config.yaml
router_score: "softmax"
normalize_top_k: false
lr_router: 0.00122
lr: 0.00087
lr_head: 0.00519
grad_clip: 1.0
decay_fraction: 0.672
doc_mask: true
z_loss: 0.0001
steps: 4682
Below are experts of layer 9 (counted from 0) of a mixture-of-experts language model. Rows are named router (the router's row for the expert), gate (a neuron's input weights, with its number), up (a neuron's input weights, with its number), down (a neuron's output weights, with its number) and show model dimensions 0-127. Each number is 128 + 24 x the weight over its row's rms, rounded and kept within 0 to 255.
Before each expert's rows: a language model's description of what the expert responds to; "comes after" lists some tokens at least twice as common just before its tokens as in all text. This comes from a sample of Wikipedia text that the model never trained on. Tokens count by the router's weight.

# expert 46
Head nouns naming a person, work or thing's category after a or an, e.g. football player, politician, species, album, diocese, chronicler.
comes after: " a", " an", " first", " new", " football", " A"
router [148 154 136 113 125 118 108 123 107 125 129 130 172 124 140 104 146 169 124 126 130 117 134  96 119 141 121 117 111 163 156 176 141  85 173 141 123 148 148  99 179 121 140 102  88 109 170 106  94 136 117 144 138 127 176 102 146 103 138 126 166 104 112 161 178 138 117 158 156 125 112 143 107 110 154 121  88 164 115 105 151 141 103 127 143 112 126 152 148 140  93 133 161 104 118 147 133 140 144 140 137 132 155 106 110 103  92 118 136  64 147 151 134 102 143 136 118 142 137 137 124 138 135 145 119 138 115 120]
gate0 [133 109 126 136 125 125  76 151 110 167 158 100 113 151 149 169 138 153 159  80 103 103 168 130 153 129  94 172 109 147 140  72 142 120 178 147 157  87 110 111 132 146 126 103  71  85 142 126 125 107 103 156 135 126  90 124 103 151 102 118 125  99 171 118 144 146 140 140 142  53 142 156 112 148  89 106  79 128  90 107 117 128 102  97 183 117 163 111 136  99 139 129 130 135 119 154 151  88 143 143 101 102 116 118 114 105 113 136 132 135 117  97 131 123 136 143 140  78 164 135  88 137 112 158 113 119 152 105]
up0 [129 104 118 125 116 173 126 154 107 160 137 159 139 124 141 121  90 163 159 136  67 150 134 148 144  85 128 113 119 109 146  92 124 134  96  61 142 123 130 130 141 132 131 121 136 109 158 146 151 177 157 127 135 118 132 133  97 153 120 126 116 142 156 142  96 157  97 128 127 105 126 117 116 153 125 142 128 108 115 132 154 149 145 115 109 129 140 121 139 159 130 141 142 127 131 152 114 136 153 142 151 101 104 138  92 133 123 118 144 166 125  64 144 119  94  80 131 116 159 101  81 149 115 140 101 138 140 131]
down0 [ 95 104 115 119 125 130 172 139 123 116  89 137  78 146 130 140 109 110 150  95 136 136 114 133  70 154 144 149 158 154 110 178 147 141 143 143 134 143 117 154  86 130 105  92 125 140 121 149 157 143 152 180 105 137 191 136 110 121 116 182 126 105  75 109 184 110 157 129 149 165  92 115 149 127 106 137 106 147 138 131  77 122 101 118 137 128  87 126 126 150 100  95 160 128 117 137 152 131 115 135 131 161 123 170 125 132 107 105 139 107 114 157 119  86 119 140 149 127 103 140 134 122 146  99 139 109 105 133]
gate1 [125 112 123 134 122 145 133 139 115  71 151 133 113 152 185 145 131 147 145  87 104  76 124 126 177 136 139 157 126  92 119 156 127 146 111 114  84 139 162 132 110 147 154 109 136 101 125  96  99 118 101 140 137 129 153 110 132 134  93 103 123 171 115 153 148 125 127 151 127 133 116  93 143 164 106 137 147 167 121 121 212 138 121 124 132 158 160 165 176 126 156 142 120 121 113 135 129 125 151 141 168 104  97 120 107 111 160 134 113 119 144 109 131 165 121 170 144  95 132 164 105 117  92 153 138 142 130  91]
up1 [119 168 141 173 161 112 157 116 154 146  91 123 140 160 120 127 131 115 123 140 148 148 118 145 120 108 134  83 118 125 104 134 143  96 150 160 156 119 110 130 154 120  98 184 137 138 132 142 113 112 167 105 107 121  77 148 105 120 140 158  88 115 135 142 118 127 130 105  97 133 167 100 143 100 122 121 137  79 112 137  88 118 136 137 138 106  86 117  77 126  90 112 146 168 180  78 105 130 124 125 118 130  83 142 142 142 119 112 151 151 113 154  87 124 119  83 130 155 106  64 159 133 186 145 127 115 124  94]
down1 [135 122 173 148 165 118 130 116 122 118 131 111 145 154 153 102 149 146 104 134 119 120 130 127 149 124 160 123 118 115 137 106 120 148 155 126 142 119 119 107 122 173 145 125 140 130  91 171  99 109 111  76 143 100 143 139 125 133 148  99 125 131 125 139 139  90 145 158 127 167 135 119 127 128 133 148 180 140 121 117 156 127 132 114 126 127 118 159  79 112 147 111 147 133 162  98 112 123 163 172 146 137 154 155 131 115  98 110 129 106 190 173 166 107 149 155 136 124 106 115 172 112 107 125 139 137 152  89]
gate2 [116 160  76 166 142 146 117 179 143 168 120 114 112 133 152 133 173 116  80 130 139 141 111 121 112 116 134 167 119 144 128 149 152 165 123 151 134 144 138 122 126 145 139 104 109 172  67 117 146 157 155 122 142 142 140 124 137 149 145 120 164 113 139  90 131 110 149  90 109 128 121 115 118 100 126 169 172 118  86  73 107 155 150 155 110 160  92 140 159 143 169 123 135 130 104 129 144 131 139 150 119 113 152 143 104 137 136 128 153 149 164 106  77 124 156 137 131 149 169 129 134 150 170 136 133 163 144 109]
up2 [127 170 134 151 127 154 133 169 118 139 152 154 126 113 122 145  96 172 165 148 125  76 121 181 173 154 129 112 150 134 162 173 125 109 134 107 169 113 101 107 136 106 144 125 147 145 147 180 157 126 139 132 125 149 142 114 158 114 113 133 141 159 112  74 106 153 141  70 104 114 138 131 107 122 112  88 108  98 147 124 178 156  84 147 152 121 123 117 109 135 155 144  82 141 136 127 166 158 130 129 143 134 137 141 142 146 134 146 108 188 112 134  45  93 128 171 117 112 136 127 196 122 153 142  81 115 146 133]
down2 [ 77 124 124 175 147 127  82  91 134 129 134 154 109 156 106 112  77 111 112 125 101 175  91 124 143 124 160 123 101  98 145 128 115 102 110 118  96 136 150 121 144 122 155  96 126 174 106 128 180 123 139 140 131 137 163 150  87 148 109 127  66 150 126 116 154  90 176 114 121 130 104 138 103 124 111 171 158 131 114 121 133 114 143 113  61  99 100 127 142 139 177 107 127 173 127 120 119 108  85 126 167 123 113 126  95 125 123 159 140 140 111 120 142 140 153 123 128 165 128 137 127 142  93 157 124 164 115 106]
gate3 [117 114 147 110 109 147 132 160 103 130 131 115 106 140 122 122 140 135 123 141  73 106  91 115 139 133 126 195 120 139  97 128 136 161 149  93 108 117 143 100 116 110 163  99 110 172 125 107 145 149 130  95 128 124  94  96 160 183 109 151 140  92 142 133 133  88 118 107 163 180 147  87 107 139 136 172 152 161  96 124 149 110 105 134 127  92 147 142 112 149 169 128 141 135 104 159 187 149 190 144 109 133 137 109  90 149 132  99 136 127 142 111 120 135 137 124 164 134 120 150  80 151  93 130 131 167 134 113]
up3 [111 109 126 152 116  92 148 172 129 166 121 107 143 163 143 126 120 108 119 120 150 133 150 128  78 119 152 170 138 117 117 170 128 111 152 118  77 120 146 129 113 130  80 157 172 146 124 124 121 108 136 101 148 138 150 113 125 135 133 122 122 105  96 179 133 113 146 164 133 131 147 116 147 154 127 134  91 140 184  87 134 138 156 155 165 159 151 128 152 125 144 154 173 116 151 154 137 140 132 100 121 166 124 170 139  91 143 124 142 148 188 109 151 129 147 147 143 145 129 151 173 155 104 165  71 141 160 117]
down3 [169  98 167 168 163 122 128 167 108 116 105 123 116 162 102 112 145 143 125 111  91 122 144 172 146 143 130 162 106 152 118 110 112 117  82  96 115 157 126 106  93 126 133 134 184 135 167 129 108 119 149 147 121 123 100 106 127 121 104 140 150  95 149 156 105 184 137 113 122 132 101 128 175 193 136 149  86 125  96 132 170 104 132 137 187 117 166 147 106 121 132 152 101 113  84 107  94 127 162 118 105 123 110  91 169 149 129 118 143 104  56 127 128 140  97 105 115 121 135 165  98 112 133  69 133 159 138  83]
gate4 [139 138 111  93 139  84 112 122 183 131 150 127 122 164 138 125 113 135 135 143 134 159 155 172 131 126 138 127 110 106 141  93  75 145 127 158 125 166 113 134 173 194 112 134 149  88 107 159 135 129 135 121 152 139 123 133 103 115 160 132 135 171 173 125 128  86 118 151 120 130 146 105 167 143 164  99 165 162 106 149 135  82 146 153  98 112 179 118 143 108 101 149 111 162 100 100 121 177 146 120  97 131 134 111 158 115 125 159 141 150 107 124 130 151  86 104 105 143 148 109 145 130 166 121 150 149 119  61]
up4 [118 134 103 110  97 109 111 115 146 104 142 133 113 143 152 105 125 172 144 140 136 111 126  92 132 135 102 137 110 154 161 143 109  99 125  95 131 172 126 141 151 151 103 132 128 107 138 159 120 164 117 179 157 189 127 145 106 144 136  91 196 167 171 116 130 175 116 136  96 121  94 107 146 162 104 161 133 155 137 124  99 137 149 144 107 104 137 139 153 135  85 143 145 131  68 144 173 145 158 125  83 141 147 113 128 138 115 129 154 101 114  86 145  97 127 107  81 153 141  64 132 121 145 109 134 138 117 113]
down4 [123 151 102 128 115 160 139 136 109 105 159 146 137 143 125 138 131 123 141  86 140  96 160 164 132 106 164 146  97 138  89 142  96 124 107 158 115 129 108  68 119 135 117 166 163 136  96 104 116 130 124 162 125 135 121 103 128 101 163 133 128 176 132 160  89 127 107 158 119  96 146  85 108 144 123 137 137 118 141 166 181 132 183 161 136  74 122 130 101  97 131 133 104 110 126 113 149 138 129 102 109 124 104 142 134 141 156 166 127 106  76 162 121 174 113 119 129 105 181 142 154 125 142 103 153 137 110 110]

# expert 39
Mid-sentence common nouns ending a phrase, such as atmosphere, guitar, painter, and syllables inside personal names, such as Man-ley, Mar-wan.
comes after: " the", " |", " Green", " backing", " The", " as"
router [109 155 152 137 122 144  88 166 107 121 112 142 146 106 161  94 102 145 164 170 121 121 142 129 110 122  79  84 101 128 173 111 142 139 156 102 125 124 180 117 105 120 104  91 138 137 129 118  89 142 163 156 120 122 159 118  86 160 162 102 135 164 136 178 103 142 104 132 107 141 111 156 102  85 171 146 123  90 109 134 120 131  90 111 141  76 146 169  85 163 101 148  93 100 144 128 126 125  76 142 137 112 131 118  96 154  90 131 134 150 139 122 137 126 108 158 120 158 136  88  84 127 130 137 152 144 113 142]
gate0 [120 140 129 180 108 114 164 112 135 119 130 138 142 113 105 126 152 103 137 154 138 156 122 134  95 150 138 113 136 119 184 129 111 140 143 150  88 171 140  89 139 186 118 128 105 143 110  93 148 126 139 126 123 137 172 104 135 139 171 139 146 106 150 177 113  98 125 106 135 124 117 129 120 131 106 110 145 145 151 151 116  62 116 132  74 116 154 140 110 120 149 143 120 112 107 123 139 143 130 128 172 143 152 123 111 143 158 144 153 129 132 152 166 125 152 159 122 156 124 153 129  87 148 131 118 120 168 169]
up0 [146 143 205 148 133 136 135 147 150 157 148 180 147 172 136 161 150 124 142  97 149 108  98 107 147 115 112 106 132  98  92 117 140 136  96 117 150 128 139 140 123  82 148 160  89 128 136 163 148 134 105 140  79 101 145 142 131 137  81 146  89 136 126 132 130 126 106 103 150 142 136  99 176 157 120 145 142 165 112 111 150 155 132 123 169  93 116 136 178 152 114 139 124 132 149 148 108 162 123 135 165  95  86 137  96 149 125  93 114  94 101 113 125 110  93 147  99 112  77 155 121 156 122 102 102  93 149 128]
down0 [100  85 170 134 116 145 141 158 163 138 108  96  69  94 122  96 139 129 102 144 127 169  92 169 111 105 153 133 134 174 128  99 112 149 130  85 104  95  97 120 132 137 110 119 121 137 103 144 119  89 138 129 124 163  95 156 132 123 123  98 132 171 151 102 101 119 174  96 150 116 146 108 156  71 120 140 148 145 120 121 170 109 137 149 175 152 144  85 162 103 197 124 108 170 111  99  98 107  98 127 122 182 119  72 113 163 135 130 107 127 153  95  91 132 156  97 105 147 124 110 104 101 104 145 150 119 114 123]
gate1 [162 161 154 156 136 100 116 120 160 111 196 113 147 121 120 137 133 110 140 121 121 153  93 116 136 101 185 129 111 122 100 185 109 147 132 119 112 141 112 105 107 110 138 150 148  77 156 105 130 122 104 129 154 138 101 159 146 134 125 150 141 162 131 122  98 132  92 104 163  75 117 126 122 137 127 107 130  98 106 135 152 150 135 163 154 124 108 138 153 116 118 146 105 115 149 127 135 146 144 127 158 137 170 128 125 129  94 153 141 127  87 123  88 122 177 116 150 128  98 105 142 107 133 140 139 117 103  95]
up1 [131 137  73 140 144 157 159 133 136 133  93 137 165 129 109 138 115 136 140 134 166 143 160 117 128 136 122  97 115  93 203  78 105 100 114 114 109 107 145 169 144 169 147 152 124 143 121 153 136 129 162 115  81 126 144 129 112 104  87 126 103 110 125 109 141  80 152 157 146 174 136 130 129 114 146 146 147 105 140 139 163 103 134 127  96 160 140 121 135  89 134  71 192 123 114 113 148 112  88 122 128 126 119 175 111 114 166 127 114 136 118 177 145 111 165 141 116 118 121 141 145 103 112 150 113 145 165 143]
down1 [160 159 129 156 156 154 201 128 128 158 124 136  89 123 130  93 125 148 123 144 117 145 116 132 124 101 149 132  83 161 122  97 128 133 128 140 126 151  81 169 111 153 128 115 120  66 125 146 128 104 123 142 119 149 115  81  91 157 157 138 168 119  99 123 172 125 139  95  95 159 155  94 154 122 160 118 159 127 164 146  93 108 135 103 124  89 113 120 127  93 135 109 130  96 116 113 135  94 143 141 186 110 105 119 153 106 159 126 103 151 117 112 114 127 105 142 123  81 117 117 181 156  85 105 104 164 109 126]
gate2 [111 159 182 103 115  97 150 151 150 117 146 117 156 161 156 126 104 123 131  85 148 130 144 151 160 121 192 154 141  80 101 126  72 153 158 100 129 163 107 104 139 129 135 123 171 143 137 103 100 109  78  94 134 165 131 176 102 134  83 135 108 161 136 141 131  99  98 102 138 141 112 127 122 127 162 113 144 109 133 134 106 118 163 175 134 112 137 121 125 117  96 139 145 141 186 115 126 145 128 115 146  95 111 125  95 110 102 135 105 104 116 128 147 101 133 137 131 144 118 113 140 125 102 106 157  84  97 150]
up2 [ 95 128 109 165 180 146 109 128 120 134  89 161 143 120 127 124 129 146 135 122 106 144  73 101 138 132 123  97 114 167 159 132 135  91 106 143 100  99 178 135 148  95 148 148  93  82 126 151 146 132 164 150  94  84 155 119 163  85 118 148 128  86 105 131 110 117 128 175 125 108 131 128 128 152 126 122 138 159 123 111 110 163 148  69  99 184  92 114 129 104 139 111  98 125 101 144 109 114 150 132 146 151 147 150 131 142 102 103 139  95  96 150 136 175 126 131 134 120 115 136  95 127 129 131 119 154 166  94]
down2 [131 129 136 133 109 117 125 128 127 186 114 103  56 125 130 109 140 144 139 115 131 127 166 136 147 149 106 129  84 142 115 114 116 156 128 105 155 120 106 156 151 122 104  92  86 110 138 161 161 148  96 111  85  91 170  98  85  95 136 131 111 109 143 155 182 116 150 139  99 128 139 101 172 114 159 169 101  94 138 110 134 129 137 122 163 108 125 114 108 110 119 112 144 136  98 140  95 100 115 148 133 130 109 120 134 118 200 146 112 149 114 105 138 164 120 148 146  73 125 118 150 144 121 128 108 113 103 160]
gate3 [102 159 108 139 168 117 127 123 151 115 126 114 131 121 133 119 123 119 141  90 123 127 100 111 148 132 121 110 154 132 134 150  85 116 159  87 121 128 115 142 143 176 133 114 173 113 118 139 148 129  93 179 124 128 126 163 113 145 128  97 135 136 137 123 150 132 156 129 141 176 106 155 103 115 128 144 175 121 106 133 102 138 103 140 140 160 114 144 145 113 149 149  91 146 142 142 114 125 106 145 162 136 149 118  75 145 115  92 137 129  72 114 122 141  94 145 141 114 141 112  89 127  91 129 116 104 113 126]
up3 [150 117 127 140  71 111 166 109 143 151 146 133 108 139 107 109 140 140 119 185 139 101 112 137 129 125 151 114 121 123 104 115 146 130 128 147 123 148 121 114 109 104 106 153 119 114 147 119 102 140 162 142  88 114 137  83 161  94 125 159 111  77 105 142 117 126  99 118 139 102 135 145 116 147 163 128 127 138 173 161 129  95 130  81 149 109 141 113 122 137 103 146 155 121 139  95 116 131 113  74  72 150  94 146 160 105 136 114 153 140 151 180 132 134 167 104 128 142 110 149 149 114 140 105 155 107 136 132]
down3 [114 154 100 141 124 143 132 112 135 138 155 129  77 154 124 137  99 110 153 108 158 143 134 142 122 137  91 111 112 139  99 144  90 120 140 163 127  90 131 157 124 144 124 115 127 165 101 130 147 179 162 126  99  94 151 127  79 105 103 144  94 115 139 131 131 119 139 121 123 131 128 155 122 117 132 106 107 120 154 114 119 122 123 139 183 142 146 137 122 169 123 152 129  80 106 108 182 123 132  88 169 104 132 146 136 168 147 146  81 130 132 140 139 125 110 118  82 133 153 103 115  93 170 123 134 113  97 113]
gate4 [116 122  95 125 104 117  76 158 123 174 113 121 115  99 102 127 132 140 134 128  94 100 110 114 105 142 156 121 117 157 148 135 130 145 137 155  91 114  93  94 159 140 128 129 158 145 151 122 112 125 132 109  83  78 159  94  99 139 137 149 169 118 136  89 102 154  88 148 106  92 135 135 109 116 133 138 143 104 150 135 116  93  95  97 129 134 129 122 147 138 109 130 126 103 140  88  88 127  85 133 127  79 149 146 136 154 133  91 134 156 131 122 160 102  71 137  81 118 139 128 116  88 106 111 127 102 121 115]
up4 [127 134 156 122 108 100 182 163 127 131  93  96 114 161 123 113 153 149 154 126 146 159 118 138 159 124 138 130 103 100 139 105 121 186 105 106 153 125 152 138 158 152 129 134 125 147 111 147 129 119 141 154 146 129 130 135 139 126 145 131 127 118 107 125 134  99 139 115 122 144 114 132  58 109 151 100 147 121 139 150 128 129 118 121  93 141 116 153 110 154 127 106 142 164 117 181 170 124 123 130 137 158  96 145 115 172  92 152 116 129 139 102 125 122 122 128 168  79 128 110 130 132 157 123 126 171 124 124]
down4 [119  92 126 136 169 118  95 153 112 120 135 136 113  97  68 163 102 124 162 122 114 137 137 133 114 135 131 113 118 100 122  97 127 119 114  89 135 107 136 177 135 167 138 120 123 164 108 114 130 130 118 138 112 143  91 132 125 108  78 131 117  88 122 139 139 145 101 139 145 126 119 133 104 141 132 133 113 127 133 112 108 124 126 123 153 102 187 154 123 124 141 140  84 179 114  75  93 108  90 132 121 107 169 181 112 143 135 100  95 135 104  86 157 168 110 166 130 111 161 169 136 167 168 109  86 111 143 101]

# expert 15
Numbers inside times, scores, results and table cells, e.g. 2:26 track lengths, 5:07:32.7, 6.04, opening years like (18.
comes after: " |", " 3:", " 2:", " 4:", " 1:", ":"
router [ 85 133 105 180 135 117 123 124 109 136  77  90 121  79 122 144  93 141 116 177 117 140 122 145 141  95  87  99  99 121 158 133 137 118 124 116 165 115 131 101 123 124 121 116 157 150 138 118 118 153 148 140 146 128 122 107  94 103 160  99 155 135 100 139  99 115 127 125 102 138 109 149 111  86 122 123 139 116 134 150  99 109 117 120 120 139 132 172 100 111 134  86 123 120 158 128 106  85 109 105 175  91 138 179 114 122 140 173 111 139  85  97 130 157 137 140 148 168 123 119 103 136 156 134 122 176  83 163]
gate0 [ 81 112 170  52 131 133 129 118 115 178 149 120 126 129 122 156 122 135 139  74 130  98 113 118 152 138 156 121 157 153 106 156 132  98 124 141 129 165 138 125 111 124 141 132 123 114 137 144 139 122  85 121  96 140 118 133 102 135 168 109 123  97 150 113 102 141 118 116 172  77 131  99 176 129 135 103  91 136 116 153 112 102 160  96 129 102 119 116 130 158 117 120 140 160 104 117 155 137 102 144 115 130 139 175 109 125 105  88 151  95 141  88 142 120 140 141 109 122 150 151 146 148 125 121 155 109 122  57]
up0 [122 129 155  72 135 114  98 133 118 150 123 129 132  91 118 131 117 165 129 108 128 111 106 150 177 137  97 139 114 154 112 142 112  71  76 151 139 151 126 112 106 142 160 118 141 132 119 135 145 116 159 121 115 121 121 130 141 156 138  85 142 139 138 136 124 105 120 156 144  92 113 114 159 154 123 168 137 147 142 185 119  92 161  90 114 131 110 165 109 161 151 130 135 114 103 134 149 100  96 148  94  96 137 138 133 100 108 102 142 154 104  89 169 127 157 140 125  96 161 139  95 154 142 110  88 109 145 106]
down0 [131 117 137 127 112 150 147 113 169 148 128 123 117 106 100 117 157 111  98 180 117 126 159 162 145 115 124 121 129 165  89 158 102 128  93 113 124 135 113 113  46 122 105 111  93  80 148 146 101  84 143 110 174 142 125 104 103 104 131 112 137 151  79  92 126  89 110 148  81 148 162 121  85 183 100 110 140 125 138  98 130 112  99 110  95 107 100 141 128  62 148  88  89 121 140 145 142  99 131 136 112 125 127 109 140 106 150 129 121 137 101 147 177 145 126  93 142 137 154 129 145 150 148  96 144 137 138 139]
gate1 [127 100 125 115 104 153 163 114 118 159 113 179 145 140 125 111 158 103 157  92 113  97 157  85 144 174 127 106 158 134  99 108 169 104 174 147 132 129 165 103  98 144 159 153 149 146 164 117 105 131 124  93 100 123 108 161  95 154 107 113 127 102 162 144 164 157 121 104 120 145 103 176 156 158 154 130 158 120  98 123 120 111 111 197 112 155 194 110 118 121  99 115 130 115  99 112 143 116 152 186  84 111 120 145 124 120 160 113 121 132 116 120 146 121 128  97 101  80 122 143 156 104 118 108 100  80 174 103]
up1 [137 119 113 114 110 137 111 134 114  89 113 121 129 140 169 112 103 164  72 140 106  90 118 145  99  92 167 126 130 122 166 133 123 131  85 151 122 152  97 160 140 102  80 109 129 129 146 118 152 138 121 142 128 125 140 118 112  83 120 156 103 130 112 115 111 102 130 128 127 112 126  84 125 102 122  89 111 139 157  84 119 145 109  92 128  96  71 121 148 109 163 160 145 137 167 118 132 150 145 107 160 142 100 113 174 159  71 123 147 120 145 135 127 147 126 130 180 177 131 153 107 138 125 153 156 137 119 137]
down1 [104 147 139  97 129 191 112 127 155 101 100 177 127 141 152 174 104 182 156 124  94  65  88 120 159 142 150 175 154  91 127 148 152 150 110 166 144 105 135 132 115  99  77 121 123 132 144  99  87 122 131 136 142 146 118 114  95 112 176 141 147 153 149 170 113 135  79 154 104 151 125 137 166 129  87  61 101 166  97 127 154 115 151 141 139 123  99 139 175 140 108 125 135 146 128 162 137  93 125 180 141 163 121 119 159 115 109 154 105 115 158  85 112 132 122 121 133 146 140 122 133 150 135 140  92 132 124 142]
gate2 [147 134 140 162 122 141  98  97  96 156 107 143 130 135 154 111 142  94 105 127 120 123 143 138  84 153 142  95 109 153 101 102 127 177 149 130 124 172 104 125 113 117  90 124 113 122 134 114  95 150 111 116 125 102 117 131 132  84 114 126 114 106 143  69 105 122 119  76 133 104 182 144 104 156 127 176 121 120 165 148 120 132 151 160  91 163 125 127 102 118 118 114  82 118  99 120 135 136 148 136 109 130 117 115  83 141 139 108 171 147 132 124 104 129 100 128  96 133 145 115 174 145 103 132 129 133 102  97]
up2 [180 129 149 121 121  85 101 122 158 101 126 159  98 159 144  87 167 123 134 105 207 136 131 166 123 145 100 112 135 159 109 144 125 118 144 110  97 183 147 125 111 156  68 162 159 149 163 142 131  99 138 100 118 155 146 153 146 109 104 120 112 124 125 118 103 116 150 100 136  75 125 122 130 141 158 109 141 109 137 156 107 114 166 123 141 116 148 121  87 169 123 131 132  88 122 121 135 114 145 127 117 163 150 126 110 116 140 102 115  94 125 134 129  75 124 166 139 102 159 155 124 109 116 164 172 121 120 131]
down2 [136 157 141 155 135 162 179 114 115 139 101  90  99 133 150 106 127 129 115 145 148 134 116 148 109 153 171 170 174 121 113  93 100 152 159 123 110 116 100 135 109 112 159 112 101 137 165 146 146 158 113 174 124 142 119 150 107 108 123 118 111 144 137 110 111 101 169 135  99 129 129 106  91 104 157 143 178 110 125 166 132 135 123 101 145 104 119 159 139 130 137 125 133 157 157 129 114  95 148 143  86 131 136 128 102 149 123 128 108 154  89 135  93 144 129  87 178 111 100 122 137 117 182 119 127  88 163 146]
gate3 [181 188 152 128  77 136 122 165 166 152 137 109 111 139 109 114 137 127 135  91 186 119 134 112 101 178 127 137 128 180 102 170 119 164 136 155 125 183 104  87 132 126 140 199 116 147 166 135  99  88 112 122 124 150 152 117 157 163 117 100  97 157 144  98 175 129 101  96 136  96 155 121 119 122 155 125 122 107 127 118 115 147 116 173 121 166 146 164  77 151  94 135 155  85  98 121 168 106 159 149 115 159  92  98 125 143 143 123 134 122 134 153 122 138 137 102 103 119 133 135 145 111 151 153 111  89 112 140]
up3 [181 145 154 132 107 181 124 166 144 159 136 112 135 126 113 109 161 127 146 137 173 130 132 127  95 159 110 118 105 181 149 145 126 128 117 131 127 173 145  90 130 129 154 167 112 158 134 124 114  84 121 125 152 154 153 135 139 161 138  95 117 167 105 142 153 114 121 135 137 121 157 101 101  65 163 130 144 102 131 172 107 154 156 154 132 137 142 143  90 117 102 124 141  93 116 109 140 112 183 141 121 104 116  78 102 123 166 147 125 120 120 163 148 154 143 115  77 140 140 123 159  95 119 172  87 129 109 135]
down3 [112 113 126 118 150 132 156 114 157 109 151 151  97 133 111  96 126  93 100 145 130 135 149 127 138 126 115 114  92 102 133 123 122  78  94 109 146 149 138 155 111 123 128  99 137 124 116 182 168 119 172 139  92 133 132 141 101 115 122 117 104 156 131 111 123  99 105 121  94 102 160  82 182  96 112 150 113  69 160 145 126 131 148  97 167 136 171 135 132 146  83 137 133 140 164 118 152  88 161  94  94 110  91 145  83 142 145 121 128 130 133 120 119 150 158 131 154  94  82 136  64 121 117 130  87 128 132 150]
gate4 [145 110 150 136 133 152 103 112 117 142 119  93 104  95 149 171 168 101 141 125 155 127  85 141 134 130 117 141 148 142  98 130 141 117 122 132 106 141 122 164 147 173 134 115 112 122 169 130 143 149 123 118  99 115  70 102 145 141 166 120 115 127 145  64 142 125  75  92 115 131 142  89 173 128 103  86  62 123 164 119 178 150 122 118 141 146  99 144 167 130 112 120 155 123 121 142 124 137 153 131 114 143 174 182 127 117 116  86 128 183 163  88  94 125 131 170 109 128 176 119 131 115 152 154 131 160 129 117]
up4 [117 156 138  92 110  98 133 141 135  90 151 143 126 162 131  88 121 114 113  96 124 111 155  96 120 125 164 131 145 141 182 131 146 154 141 154 113 134 142  66 105  92 141 162 145 111 107 148 138 107 136 150 126 134 182 146 139 117 108 134 113 121 107 117 157 135 174 115 168 112 135 175 127 156 168 138 127 115  92 113  58  97 136 149 128  98 143  86  68 158 138 152  91 127 137 124 116 139 128 123 135 133  72  73 152 139 153 143 125  95 117 177 162 168 104 102 147 121  74 165 118 122 136 102 163  96 153 144]
down4 [108 176 116 118 122 126 102 122 116  98  91 115 140 119 141  93 115 202 116 114 134 129 104 133 146 126 105 129 140 123 162 106 134 179 167 120 125 126  97 150 161 126 111 108 136 147 142  84 134 165 108 109 131 126 140 132 145 170 136 165 103 129 114 159 137 147 114  84 121 110  96 145 132 127 162 104 137 116  86  83 134 122 111 135  99 142 128 156  97 120  86 102 184 164 120  84 115 130 155 113 126 149 155  92 133 136 109 143 130 121 129 139 143  64 153 141 148 101 126 122 116 129 118 136 180 104 127 126]